Experts of a small language model: a sigmoid router.
Below are experts of layer 10 (counted from 0) of a mixture-of-experts language model. Rows are named router (the router's row for the expert), down (a neuron's output weights, with its number) and show model dimensions 0-255. Each number is 128 + 24 x the weight over its row's rms, rounded and kept within 0 to 255. Numbers have three digits each.
After each expert's rows: "comes before" lists some tokens at least twice as common just after its tokens as in all text. This comes from a sample of Wikipedia text that the model never trained on. Tokens count by the router's weight.

# expert 31
router:116162132126135092155151132151156113122165178121095107084147146183158106159127096085111161167152140135070079126126175135107087113125095139085122092135129144134143120146173158119122104092142132131107069088161116130141166131128109123117126133168149103161083158144131105095146101123130110110105133141098137142155127127121130119150116074126146118095148098141121115123158126063125111091128134091129109132109090113143136124114104096139149126076127105100109155168128137139151117166136146098119105113113157123127093101100120152160145092109121127111154117176105155123088167121126114114169140097133122122127130114132153101107093148104153091141141089135125086139056147116111146165138119146158141130102133144133107158115094141124120142109137138130134141129134159108090097119143100
down1:107076082134105164166111115135118176140150188077142118128142151100149133172091139175112145126157119153122100176155111082171169140130099115136099102103066112120141142107103133120169155112121113123176146117108134109089139121137126139148169162125134127115140124168136146140128121102136154130167128110116095138123110123162097158116118143125128136112126146162139114151126113138124164161135148154105152108133137146091145116070097162128116114127137156102137150138184131095114123155141119101116123134130110115150167079145143128065133119112149084154152099140149116120092110126135175136152115169123128114099142155120117132122114079154150113115107115137097144079107132143095100106098083094098133116139168117149111150117150139134163128125128128118111103158134101179103134107105156
comes before: "(", "and ", "in ", "is ", "was ", "="

# expert 138
router:121149114125101110148118122136121119126131162107112099095164157145166100197118090122112138120151119120103106102122160131113082086143137143080105108171077119096145152134159122128116126130139073107108088113168148146149171142104113132116109132138151083180075125164107100111150115135096111127110121139086149142132115119138135116142142084124121110116168110152133140132155141111111129087158171109135131142119110151165107149157083097142169122080146119128100203127180140173142133153127134108124133123139122146145121113130118131116128139136113140084126141146106197118072115148102142144145130112115143102149145145129129091148141133108128150117143076129117068126081119116130124162141140130138138116119130127131124136085080111143085138131160121128104112152113146126106099098142073
down0:167090167150119127121139189135130133135113109133113107141086169162184111174107117121104114122150112193096141135128115123132107139149105162104144124138077108150119126110178119142123085155135107151076132155131119116100136120134101105127101133139134132117117100137126125115178137114137146115172119166116101102172129149109096106134123179099107161147123101154131151162107139103115090116167133074165132095161134130131081125121149158109138126139121098125172113158159125146142134109107128107138083126119121097121150105127167156105135136156148099107122118147147093139172095084127109122072138138135167119161126119108127133093140155099130115132145112084116127124097158087175149101121118152108130137129090152123117148141166115149129131111159092131138137101165130152086187136116132
comes before: "and ", "The ", "which ", "but ", "In ", "who "

# expert 92
router:145163133110136118151134088137154119065174162128089109097176177159130124157144125125144146140153127133103115086139146127128135105146150145049107064112103165106120141155160138096108122100110084135141100104174125102139162143077125107120140117137126109144098147108156089143166130134108107126114129137108132133127119145111135132129155088116148140123151091144141162143134140101106119057120135112120126101111145122170125105144096110136147099120138103107132171122135146168137110153101161116147130114130200127122113098106131156089138112113103138118152114118113159095107137103142102131164115091120146061130146144130136115145114144114125142091150094081103122153095152100126109176134151149139135149130143172117095123122090136122100111135133147124125135116117126135089062125149105
down0:088107141135146136129163115095105123105129152142091117169146161117161194112143115098209133140154104146128148134117136054151129111101081101117131125103105095145112132124137139135152100140157095139132159155137164128140074150136156154126093131142113121123127104133101099183141127120131154138142115119153126116129148114145143166168109115135122162125139152128108120147133084100131100167142143099133103149129118101128168115108085146071142114118150117098118130164110152146119089179130097149084134172149119104135137113159087109137153137152107158137136133079167079149100108105183118106096130164115109167107101129116142132124167092158115155128137145150117105128146130148125131107120080136134128129132126122131140105107098116168151137120125091095136086139113114149125129165119084
comes before: "in ", "by ", "and ", "to ", "on ", "as "

# expert 81
router:140166147140103132159132091105153125119115161118075078120123168178135124164125089090130153164161131103088100119087119146097083109126145131088110159138141121139141149152171141108101138105151079109129129105201132142116157133116143146120141113155128134159095120121111104129155127132123134125145114137070113139137105166113154146121110104132105140130152106164111163114153118101119137094122132091112128127144096172145138100126084105119147139095153132092107138131142146135161084174126130124189108117142159125143108124145116180089143080084117152087143110116103150103101173117118114142143159103143133094143147097135103129153096128150174130103146127120119114107107151124113157176132106116128110131098128153128093098106106145147108120138133143123115142160110122101105103128131055
down0:141113130103116147127132133122131145107138078117133132148161098116130118127137128143114125121179130111129120105143129099085110131140139125123156114122135157146131186163170126095146115114154098084199109118113141138101159204087150131160103095188139133143101131110135119147111112106142163160098115145159085135115129118086172152125182124126145100160117116133158103076121088163148061138118100142092145134084128143098097075141131058147128107135141133111160109148143134107100128096159145131125116102148168104125100149134144150159139154150142111132151115145153132125109141131145164148104138091141138124123124115133097112118149149123146069124165126129144144171118097113125155149118182132098140118150089123103151110120155153151150090124109140106101133108125143138126123116129086
comes before: "the ", "his ", "a ", "her ", "their ", "its "

# expert 243
router:137153142091138115157114101158156118124164165116057092088143131154131133158139131097123116139151151084083105101101149144135102104141114125113129090151094126145146143161191118126128144103124105108150128116150112163140158118151145132124121121148160114140111146155138115142125115095096105123132123122074145166138109110122150166145112089149146145106186091166096121130133144137098121110097146094112136099136147104145119142147101093124126143073146112129100134119133112146151115150143174098138114099082159135113142111142121146112171094137127188137115131163103154127114129161071108134182128107130136128145125131140143122118129160117098092142148073096091099143085105121121127155143137143160111130150152123098054131105101138127139137075108148141160089117115143094119130113111096
down0:119132154114140123130131111085160151114116121132113144090133170149149131096132115184135130109163120152103153127150129167115120116123110132094087075084127140105142149141142135145161139130124080098134093133105105162136114109104093075164128142103115132142128120114119165184104123133114163139126137129159152144124124108122132156129184153133112149119195100131110166121087092183135170148097133124081074084144115119121172160130150118099126104137124151110160146119142125123116131120155122118120132120152101137153135112145131134121132138136105112120120139117127080131072111104106146103129157159143176114105106173135143126133131093161145156109170165136133121130089145120109152159171093122109128120108132130151119091096073132103107068105149118176137118139169121093164144152152124
comes before: ", ", "\" ", "\n", "==", ": ", "("

# expert 192
router:071157141134078089165136093151150134096153196145112120110143152129137120198158109124117145136173154118121079101122144122114097138112118114095102099123083096110157134148134144132122141098132096142159129120170147142138172135064118120110142119102160080155095104131118120117144126114096138132145134154106118124151085123090127137122108107161119159126140115117161125107142130111095095108142142101120131143150122138191138111121111123135173107088122123133096160110122116149176073208133131112126108108165192150119106140131125134114160108123106124132094116120123160129080165116122125114142113102146150089129109112150142104119130119137140085120156144122122104104123118119129170151160113120102137142096116132104094103131105110132111125119134122109152145130124148091068097142123096
down0:111139142092138134101155167158152138119102129148131099157140117114114148119114148141139105126112116109169131100120128119134155170112151127151178152101141113114131174120131162119125177142148132147135114119099135127154104152141123100109117098099121074128098109098161125129138156105138150136156161092139153091064152118118152108156063115090138108131090159103124120138088159167150137135123155132146112138105135136157109148094133119137147111165108117146083133121146096102131135147136112115147083132140110137133148102062140100134171157143124133141088138145140146100089127076125088129088151108126138140130113174167121140104133154131111112172108153121118172077113083144067146137150103120086114145161162133109123118143169147089168134141133098123152170151105159119145111126151110
comes before: "the ", "a ", "his ", "an ", "it ", "her "

# expert 244
router:124149119139104094168137117129145095100156178159137113121175135161144127164176138099134096161155162135108117146102139110126110093114117134101122106167132119117110144154170157073138121135141103146086079090148124129117165098131109142118134106129134115134100138118129136123121138126129158102130106145108090149152094120135136145130112097145164093081137127157123122130128136089102121088141143088120137118129116086191140110148114118125145080096152133133115168141154121163115151153146144140131096072112151109126124073146112134091158089153135129112117143160106160136105164141122118120143120097114146112135133125118123133131150137071152092140161097110123075110080150092103166183128127151140119105129117149106090145105095158157131126108127136117186120157112144137089076149149091
down0:125131117148142166156079125099128132112125114118122147122142109082104162121150138150128113111163177149163130093124153128162148102148124123143095127170173147125099108105156137126117148135121135114167148167126137092111169098099123121108111079087122118118100115128091108097121170102134156102128140139160088135105163151141125135138163128139111077128140136138117142147112170116117077126122118125140172156136098092150140165102123136119147139138158137119100144153099087153163145120147134101101155097116096108101146163101141105090139115119137100121126128110114116147122121140129163078148106179087116132146127101089118112135139105141119110110154149117184144135116170143129089091173158149135207105126096147119119175102101091103179134124118128127146134121082116114153135175127156
comes before: "| ", "(", "League ", "Cup ", "Championship ", "|"

# expert 25
router:118149123094112143122109097155162139122154165106095127133178170125138129195150121128091174163140156148110103085118174132122102118133132163098103097121103161105112137154180171094135113109109060114163078115159114124140160098115118124087140132145148089147085104140146097125150143113105119142159120132102124139141102120120125139128099070133119134098139099134130144166155134131113140099128144089119118119135141131160124144128101140161144120070134123136160158106145132168140126145118139121130112127137186120160087082107144156098156104092105141113127099136107170127096131120104124138143143097117140093132119118155156078136131149114123127077153077103140082153089120140094134147122114129143098137103169141140087139126106140125120150077155144140140124109125130124096104138142103
down1:120136107118176135130161165126125171129116099181096097115172152164104105142108105143141115127074120123125113115118153120129123146129118085133163159127087105075152125120134165137131128103132148123136141081114101108131161107109106122121098114129109151093141112165126101140113129112141173126100120126149128083116143119091108157096159148134127147157108112124133168107137135124155138134134098156159121143124113126165136080144159176122143130096115152145139137156170169113111154091145177104128105219104135171141129130119129116139117167143136141133148130125170127122129168119108083135148085163132092176126135097113090079141128101125143125108134088179169110082128129083115096135128100128149124130119123136103106123089117108108163115122147106121150122154116085160126091130138135
comes before: "and ", "in ", "of ", "for ", "to ", "at "

# expert 151
router:120165118096104109140125120161164140124138170090102137116160178132122103206149081103135155157142151120110105105140158138139107132100111133127098084146071129120147157141200140119122146095120101115163101098183099152109154117105129116128096134144196108169129121149146062112093109099094095129123099119089153192126116137100142128122121115126113142108167102180130132125127138101099109114103140122121096148114112151158105109129108099142151105112132115120124124133118140129162118182133151141136140125122168138125130133141100124106142102122116136114102136136097160122096135131110121135168102107143144094138128074149163115145141113131120095114135099132130117113072131134089165142121090113130131106127149136143115134084103135140120126117134137109107112146138166112104093122158062
down0:138177091139106087150122094129130074173147139124119138141098150137117054150106135162139117156091124147134150120140128162107105117158134119125128142094100152109149103181166103161144153134140087130135120136148144155154119105122119126157143113156112137155114147110137144154105105121118124104159121158150181106156111125132117103090140174103093123113148101093120153095159119116085092158153147127143096110130127120139161119127155110147112126125086169115103072131090156114124099121122104145146139166142100139164158196133119145150093124128116106144112178125109084143104130107121167183097128139121145129102173132148136148145122129138084155092090127119120139144098109169160115141117114112178145096125114122146103120145100105093131143130093139104134101107125141152143140140134075
comes before: "The ", "In ", "A ", "==", "== ", "On "

# expert 196
router:133141104103102118120150125141159087105147158133091096135178163169127115173142131110150130122119142126073099133136154089114074135134099106083144105119127135115158146142151133130081099090146102122134147117179132133145152131055149148115108100145170137175113124103121114129120131140126138155144121104116115125148108158168138104140143123130146152133156104147091164105143121157098104097107137132156152116119105122158122166111112123121126131105159128108111134144152098194128140169134139099145088113107187137124137110083102156120153085117094125123101153172106149107064166142102129143150162097134109111106113098128135137144143138088105124143145117140099089149084160107084177147163137135107136108136115122117091101087096130128110103116158136138128128137148145107097125155128104
down0:154118136089121113155120128108089131160156162132124109066110067103108161118094120122109135126142132130147141088131163157143136114135114138086127112143157132117139167125118142131180154125096124117118084117119170127125151148111146109163131096134122145161089127159164115113118170158138137163156112129132079110140097095106104135166112148136104115145135118124096121101186142087146097142123130114134176118139115175129126107105115121144149140117085124099141140128151116106111130101162138113120144200147146163131096156144139144133132147144089163083109147088150098162141179117134134108151141095114101156122108108103124102155153132147104114098128156126118125143139142144077148105159172101116136143159179121138138129149126091074095133151087143142138113134109126128149068157147090
comes before: ", ", "-", ". ", "'", "en ", "s "

# expert 47
router:114164132128103135128140099138163133126156178123125126093155180130162133150151100108156142160118121119069085116138153156114103101139121139128105077129126154135114152150187146132110116124147077126142103135183105161123147148131140122133125124141175115170126113128126091134123142100090125112128121127100118142146141137108145104132126103148124129137149086162117138147132152095104110107105142110123099144110110145148116126120125121133160094092151135119116177148159145119153134156132144131146134138130158157142112113158097128109122134141118098109106095144067163099095116142112132142123130114121140101126133107140142083118140121093129100108191083133125082108058110082085168134113117108151096101093148136144098171086135123150077150117156117119086110141148137125065092129150076
down1:107131108099145133134144115112097115136146155124094098132116154144108080166145114133122108150093144220113111072141110152116153131131127093108160103109104082147129134146091123150148118122127130154090113103164122149147127135117080101100115158144113128147119102122147116133122165130121126138137106112147094138109083133117137147155112117111102177081157114126074152157113117162111133140109143100129098110118108107119118189136125116123164140126144154085156118097116138164160160114128174165117140108118143110105134153116059104162121132097129165117116157166103117162155131136132112162170152097139100145150149117136114147150070135131143139135113143147126115085148147134117140139099160143112088144139144199155144143156144138146122133119120147095140119161103069115121130112156091
comes before: "The ", "In ", "He ", "==", "It ", "== "

# expert 223
router:107135111107102130156105109144142107095149161154073083127150120169131101164128092110135135138145129139108103076136148115105119080136146160090136071110123151107087151129118112092114143133128092141103146147133118124108173112135126127108072118112174123135083143139118091099122144127119099132138137139112113145144116133116118158136121111101146152097179104188139122107184148102112132078147141109127115080107144133144145119122097150128157147123125118118114166126156134178128112174133174151138126107084125134158136084138109108111165092130116141129127158150121159107086149115143138136146140079136125092117132145110166140142106167069143114093131115137100077113094136119108146177126119149144139129174160144109104147087117111143106097118094136113107125143090137144104122113129084
down0:140156109103106077142126126104102095158094121117154125124090100177096122126151159128138106119158132111158124147138142178168121152129142119178124127109108151120122148112138109117138141101133152127112131128097103124061153137121169139169151117136097132142135092118105147103119112146132110112109097130132134161105151151141122141110133147135158160134125139111132104081094126106131077129145052115129139144117111112087188109130144169137100142073058149107136126139184185137091151143112147135162103094158146134127164130149140158107112120160114114139097116159113142091137101153137189133156125117146122143143135149123132106147054146175125141117118142110133114121106126098119153137122120099117150152166169141105140120127110113138138097176141136128109133158115111164117136090109100
comes before: "is ", "was ", "of ", "- ", "has ", "and "

# expert 183
router:146126138129126106140139128121157104111135168109093120134174153216150098131127124132108096135124136113056117138115152149137124131157142122103117103129103149127145125131168167105111128108102114124107116116162129141125147109087119167171127100142154089140084137118123106127125109125141104146103088148126149147131096113122121157164157095121106176108164087136151116092122127140145129085125148109110161151157092129164150073152085097143138154105148129132109180100182114166127155154124188156127114096137159080133143129116142122108157132129115155132111126124086149129089122115142133095158115111139160052125124103142150124118127166103139116132151076129143104071092163107099138169117139124112144123134162142119094136118129140155088106105136122146107112116122129127109108108129107
down0:119107127114092104176128106135103159099147156122130147133095088133115150143161159151128145114096136114127124126151153098149153084105124170159152141146122157163100128133136141143131138082098135104134130142127163123108119087114114091109148130084185106100158116116121139109142081168145171146122120133097139083105109191133097147141165068097127117130161083160159121122104121116129134121118108104082138101131135153164142119126107137086124126126124112134111149120152119131123131209137117169115169117108128144119115120074127127150155149148115126136126104142103114134124141112131121157141138175116093112159143098130119138150147103140140078098121147134097159131150115111103111115103133072166157107137164076103117158149090141116125145124125145149126134101140157153121163152185082
comes before: "of ", "that ", "to ", "for ", "with ", "was "

# expert 66
router:155150120126092140108125104168140129134144148114105102093163158143176088178136083117129140151152140115102089088117171125111104107126136127085106071121085132084121145145175133121090126121143050123128090113189131142131117117085131153158116124145155134180082134139135109119117131122089102112134129139109109141124114130077138126142126090137099125104159116164131121135143154121090116099141149126139165129109129142150106144101132087158140115066129110127128155145148135129136143148136142128143118134146154140165118093138128100128147137109116133111123091136108173122079136153059138162136155121113154102125145137136126094122133139089094131121184100153118093112104156095120153167127097113134112133137137148132116110090107142130135113107160134107116108134152165133089068147122093
down0:134133117145134127138132113130074148128138156166105111094110137112164165121172128119105130132142111119094111205109161124120124161097144142128122149109124130085151108136100080115086118123105144128129121099110107124129146109110159109152143120083117190142146127129119127135144150130096099131111159149125131105094110128111082088108093091135121136131129154095139113116099122105129125134159126158118122132140086108088121134122121106132146099095099110150152143146096134134126088153104102153146180143138117160152178128126138092090167124144102103098202141140149157109124102108077099114105131160137152128134089127195121126182147173145177154171143126149108143091161131138133102152142120144147141119105079136157148131129125117147119173126166110096142126169125135105154102115122104
comes before: "The ", "and ", "In ", "but ", "It ", "which "

# expert 2
router:138142118126123135164119120148155156115152145138104106119149151129142111216149116126146146129120113127118090098117183115110123116140113133061101062150100135136137119140155143078128116077129046137113094130188117118115145119085115129114137139124122109148064129132119107144146128121105114121138112134128146142128096123142140135157103107162140139107134146149111114114136132132120135076109141102131132094149132129164099147102142128116164141038133118102128168128151150164131133153143150123146110115160146135146104117117144124106160123151126159132141134129128160109096123111099130131143162143125114089148075137128145116150142122100133119120142087118141043124095110112098158175126111096153118124131140168140125111119076134131090124120143158126111137146095141129084084089134103
down0:157116134217091124155105165119127119114159178181086172115141156113122139133168134084125153184145129125119114158150131098095104125089125116099107150154124154117170124118105153161152114137165102123103129135121169149107115151159106117122182165105130134124126117106102116162145128088133153174133078142089149142132139118131143146114106123156152127137111126115121113097163075148119094128098122124131147132139118112160106088107146127121094101139088136093130119138118129071155100086127114094125169138126115169108116133164122140103152148118118116100117142087135123120152109118140181132103131139161131133160097137150138112129122162158099122114103140113126143084173123128125125136175122103119150138100104162112133120118105123131118093152129117085120161107170136102131138131074096
comes before: "he ", "the ", "be ", "and ", "but ", "which "

# expert 71
router:129143127134121126141121107141165117096162195147094098111142195129132117173166098110141142114168159145093083112114152121140080120131119105083105083126119130126159152158149148138123114073142078133132096126200150125120160128060115124136144115133167112139093099142107085118136123097115130121142129146090108117135105152105142126127138091165087154088142113125112123123135141106124108083132156134126111158153132129165147121113119124128138096110130155107102180138146154139158094167129135128142118115145153126132099129159122127104172129146084187109125112146131190135058144122138114125148140098163142116140120100135173095122138145117118107106155082114102086123125134141096143162132107128107125125146130151102112153115096132147106102116133150101123120121133148127105100138121091
down0:125138148114081105142109169096170146132128120125153135147127169146150172151120087119148132147120131108049146142117101138130133124121133149151149120090149151129136150179099111149146107125127078132090118201138144146111107135156135145145180148109165148176138134125138114119119143093158135117123101101102118125131110146126110169162137149124105132152128176101103135149144097151131115125142101105093147143141109136116078147116112130122120143150094128117139149140122144123118066142101125130133081085122125133105142143153103150122115163110139142178145135145135107114123119115124108105134118100110136117132110146104158115105140124151106083147125156076140122129182151139095110088110111082100120134078170141094184126141137142087116136155134105197169134110123119154079112143097099
comes before: "the ", "a ", "that ", "their ", "it ", "his "

# expert 64
router:112150134110115142120125078144170141096168167135120124099174159125182123178152124101122127152122111121057140091147134134147126152090119133077138084135101164135147133175158135099108110115108077130093098110169146129152184130115124132135118131158124110131107135098136080129146147117089111144130128124101131155136103110134124170122133102133113156130162084126138134156145153127106136080111139111088132090123110104142146117134095080121140092117123119139105168099156155143131113162149134110135132099111158118139093106108149098115175115106086136124141088106111152115088139145109148150170151080124139088103162119131173138120137141106103137093151095120118121152092117140119153171134153157111073145142154133116094117125086137125128111100133164141134111121144105126118099139171110
down0:145129100127155184144139092143116117123180165101141105122147113133149139143145099154116121112085071122147129088100136127103125072106130092124130136111096126128126134116166144096122099149129104158096144121094115158114121143106121150109107126125123156104138135105121150167134132144177095152125150167136112161134140110114160157135152111106112098106162100124136120161177162084130148071090125127150116100107104095146082135117147123177144119142139087143126151109105153128130147134140121120103153167161144140156135099091148090149086074127131087088137103110124139141135142119077124152125148153105164129150155126166160134149112131088105113126101116140129180137120131137108120197140131165143163121136119116150155113155110084141149097119127118164065150114117129145167126120141152
comes before: "in ", "by ", "to ", "as ", "for ", "on "

# expert 53
router:116151127118079137138156118165150109112151132128118099111148150171121124182155127137126135126130162119084095113152139109083092125091106108122085090183107133162140137137150114127082105118141064101110120131149134125130127098084144134124143106110149145176108128132123114124130129142107111129109112128121135141128127091109144138130137096120102159069170106152073112159139129149106111060129118122133143121146103110150143130140108126144129118106136132122134149125161094174128140140144167124167159115113184135140123097106076145135161084115142141119132120098102121093072156137073131123157121068116139121106134096141138098147136167133147141131182113133112119141070123132084120153132130157130124102111148143108131128079113093142100160147157132149146151134121151111080111135149078
down0:122134129122135156100146117167160148159171131164094138156115126164118128144105134111142160138146115143125140090135118174077170120142106109106087123130101115143099177137136123143118159106116109117113105176118162155108095165144105113123104118113112128146124132097116098164175119130089111150068112117107161131124130118132140109149156116096138157125147071138101081150162151132146103118151110144070131106104106126124149108159137113150135130127185094165125141109115127117105166150168121093147134143114184112140099093145143162128186154084169122102122112140123139173095157104143103104127136145135138126157116099138095109119082115152107089099116068103110098113105143128117108161102116115145148154086134146113117150136154137114149134133138153135150109153157126096129119097140085
comes before: ", ", "s ", "'", "o ", "us ", "a"

# expert 182
router:119154131095089143137144088130140145131138179112105126087157174143196131145164100126151117134139146124101068106120149139093087112130106148114097088136100146122130162144170158125107122113157075112159097124192123172122174144126136126129128145119164112176122103136139118120121150091121127150124096105109108133137133134118135152127126125152128125141140087149126139103141146113094127111106154094132109131118121141164113111108129123144187123084156133108109160108157136127149132134162147118102127119133159136153106119139105141102167126106102115100114098148107154117059127121103133134147142105134155109121132125119130089113135149097129094128204090102123085114073133120070177135136125150130098128117144138134122142088116108124082145110140108128110126153123134126070107127134068
down0:127102117120080149167163116102116125146158140147092103131092106129161142148147166120145133135168115164131150121121159141122202102146104155129157114118104150144128080117119122137124158157132153157138125143141146123147090135094156163087175093116153123126101155124070116114109130126113129157149178134138171161159137118088108149133172152099117187118099119107109120091129155143065120102141127107147092159139116099133181110125139127115100124088171135128153119127143147099140140108135146114169149116094123089131114134095198158132122147087154132115136135133102135158087119130103112127092122112112100139111122147124131118115078129072141130129101122067139120182165158113113109114148123153130108086135139123114103106107130133137123146127153095134125138139151132097126156110100122
comes before: "The ", "- ", "In ", "==", "He ", "== "

# expert 145
router:136168158138143119128108160104152101105144141110091112133132156159138091170138118126101150115158146098124098105120160135117135142144107120121113105164103155148156178141180111085119134109163087110113103112135112125138154096115134129128091078138160111171101139131088105129126112117139109113118126119106122158144115104130124125130092095150124136111159112138120169154139122109099144081111144038130206069128160124166126103137099093116125114110138123128141134171136153176155109187151132122108141108160158103140100096158131132130140109125112169093112121133112131108103163155127143167145159073122112102112152121152088120135129175091116116133187128129142093143097114120105135148114128147106114108116133140146119137121109142127142084115155141105152142121120145117112073137140095
down0:166138122113142107142167087155135119171145118192126117113140216113128117106099126118151124142100121107130138078141113139116113138182138136138117149163106121140086129136158114125115141133154080162109101165162134084141096094137148149161130165118129132125106129112093127166157153165117127147121137153110122137188132145167112122155092178117135134137170131130117153116121145140118128109141137122170103112129126113099097138137151163102127144134103106109132167122091128144151101143112086120118153099094122142133122174106108157089144098145103128128163096152108148167102133163098067142116085139087114133121097120118127128102101156145092136158104101126135142113128175148142104139137138115163133117114082128152114092101174151165101130153097136111097120121113126132095104105097106
comes before: ", ", "\" ", " ", ") ", "'", "), "

# expert 125
router:143135131103127109138137096144126127109141186116118133119153136164150092154129105115114143159132145106086093123127166133133126119126103173102110060110115122128140131156164163097129127125136089148100107095130105118131165136095148137118107084140120120156052146129122078110118161123124111117154123146132103175143092142108119121148130077117126129115162113156129117151152129089121102093147161087126107098126120121135116105119089136155167100088118114143154198141154137145141123164111116166143130092120175117171121094104124134102141133129090124125125146151108170136096119131122135137143149106118157066159134138133155113162145164108119099103171082108137094146122100112077160161130124137150151117112160164142119166105106133125121148081133163114122111098156136139099127145137088
down0:113160117079087151139132140099143138135119133127113115123100124097142109104111102112100146094144075121126119100128133095117117099157151111136123147153124160130122144113118090143141106110178082169132132123165167134107114130109071154129168138117178149110161076145127126133112179152116131137111114138152115118166132088112137157122135131122119142086121103141160138137112162136118105157111145161128117182098118110124113121138113130123140159173153151149107091124125168112166149151128116101151107127153109140136146122121075088154111128133113144135166179117162134108108144114122103128105120146134088166105118115135129142137108090189145112134124161163165159129167151122138097175099143110115100099142170062168167128088112125070149132126135143153114097171088132117121126142139105
comes before: "of ", "in ", "and ", "is ", "was ", "for "

# expert 79
router:116149107118117151160125096150154145088155146124089130098135124151134096194120086114096139146159135127073069124112156141119110135125129136078113085134139113140158158156145158131123106106096068121116091109167093147111190146093124151111111078141139117129101172152104111090119120107102123157158148112137134132143084130122152139162110115133133136104144117130117122140156164098098110071130159114133151121121127113136090126105123120153163115096138123122137171137163140169138089166158163146158126094120150149160144122111133107131157106157114135115153130172115151105130119127115143112128130087112131127133128137125159092158145106095124107135130111142108094087127118145068121174117112110107118122111175160097102139093089140135095105124143157137119110158133143151103091114137088
down0:113127092117129134128141103106136152121136102093124127138104125128134098153104131127082135136075101113085164152139089180107146115158163146169128122155128149128131107095126129101125165144108135102132111125156141149167147096116149112093113105136076122113132182145104123153143133119128083146106142104144137074084163124127113155129121156067136142152141147143108152085122122113104125151155086132120116127105105109070146130161091156100158107148137111109124173105120127129118143164158148108163137087118146174150138116149164109103107145128118114159160128125106152105126134126101148152129133094127103152146136088104128178156147156172137134125139155108109116143121098084117116128133082106146119131088119202161105130107156108109133160126162169168152081114144115140135121140168128
comes before: "was ", "is ", "been ", "had ", "were ", "be "

# expert 65
router:134140112123127102132144121128161132149157190098097127127181147157158129147136099119083124131141130131048119097120153135104155126138124136092139087097131125112120123150152166100132111105113070124108085106152105102127168109086145107110130094124149106132085112131133083147157125121096109143124113155108127160147114098126166152164145102123118131113175117130132129139135140128116118071145156109142141148182113139130147100134110138150143102117111110159172158103139117159152141168148146161116145109133146082168134094129146132105155084111130122139131109158069192122097136138110114156125148077147174085148123105152138132141148144116136119101155098113141081126112117155093135158115109127147148136138174152116099159125100144148102128085130111118117098130125109176116119111150102
down0:149149118103166155097126115119142105144143098095129119156157133094100105123098146126083075127139118117140143118167087111144138094119145136136141151083124134130158104119142141150137122107096150121163101098102124128131154127150136157124152120121118134075125107163126113129146100107108154121167131089138113135121118166137080113173163093157148184125106118144096121150133141150124142161148110082133166146150168173138109119111120120149198140144125138106071136185151131097133102143114116133120106104127149151174102102107154096147150135149118099134127137074151125144129134107124123145136105140118116111137129122108086105098166160119176130139106134128139113122157076165162146106095100133155170168125116184155112105110076148108109132112162167088109114114105140122139127110100151
comes before: "of ", "to ", "and ", "in ", "for ", "that "

# expert 91
router:118138135108072093168132146154119126107121146123113119134145136158112121161108106095112132143165186145094144127122155073118067114129107108099143109106133132127112124169169158087145139105131109110131093095125144122130150089121126140141120149168133077169087121131120114117162118123113114133128119140109145158143135130110135132131128107151136098108162122160129120136108140104107079091142158087104119111155121127177149107112116123130156125101149127135095147114132108166165138176152167129144121107110160121150130099127117139129145070117099124116104115157119137117114126117126106104192127100142153088129143125106147156116135145107150082125148090090084114138078136123117199144100092114126159136150145155131060124129089163162146113107146109116164125130104153114091087119161092
down0:117119151148153112160076142133103173129182122160121107119134123126120133095136107146100132130150104095118147133131165147135187118136107160144114126142122133124146119117079127126156128083127167116156123155140165125151131118135125146112131119134112160153178125086162114175143089104092079154098104152096152103074110127116111107122133103110092094141097123115105131144144092120147163091145129104136131124170101173109140120046106168106130103103146140106135116110106115118142112165166093124116151139120161156170150118108152138150117139148119105177148117165119160151134093154121161122138128147086120116123107132166126113138117103107118128099125124183093189110127134153083109131112129106149104128137111133155122125150179132080136164114154106113101113087106143139132133153121149
comes before: "| ", "(", "– ", "/ ", "=", "Award "

# expert 231
router:140125103139116115120133108170167116128165149147132137137135187131154104171135096094120138146130125089045089087130143152099100107125131152109145122126131133132152132117182147085100149088149099122172089133154129126124155130114122139137126107106130126132064136139118089137154136141138145149126152123088093171132125132120158130153105094155120126082153134149141108088127161139077138101101132120121130114128106135128138118135117103129170119114089172112132148144157152138163101151099156123133141109084161114104128078117149086131178152124101135100145157110113173132097146138096128120144158108124164098136134161162141120116124124131165101113138100106129099125098097094099155141119150115115121133167141157122101133110062170111098135154138102120119119118109131166109106157163081
down0:110180084101130158137101123125119143111141140122169154173111106132140157133117106117155099149110107123113111114090112095155108113107086143111150135135135095145144128133120136127164110129139135099160104122146102125123155138130130132119193134101106186114140119139108148090085077129130101156105108130083087139084122146144102139162102110128112140102113142101081116119113126099156139137140118126127138123060170128095098100201137144145133105129132155145143106124152159121116131124145097114114109125128169142137134118109127141143158149135132109160166115123113103154146164169119159112183114103141089132061132184115088158087077135105117145164134112099129153152125148102132139120112142140180093191128138137119120111158119122123118130125131124151128149123136144155127115171130184
comes before: "to ", "by ", "for ", "in ", "with ", "and "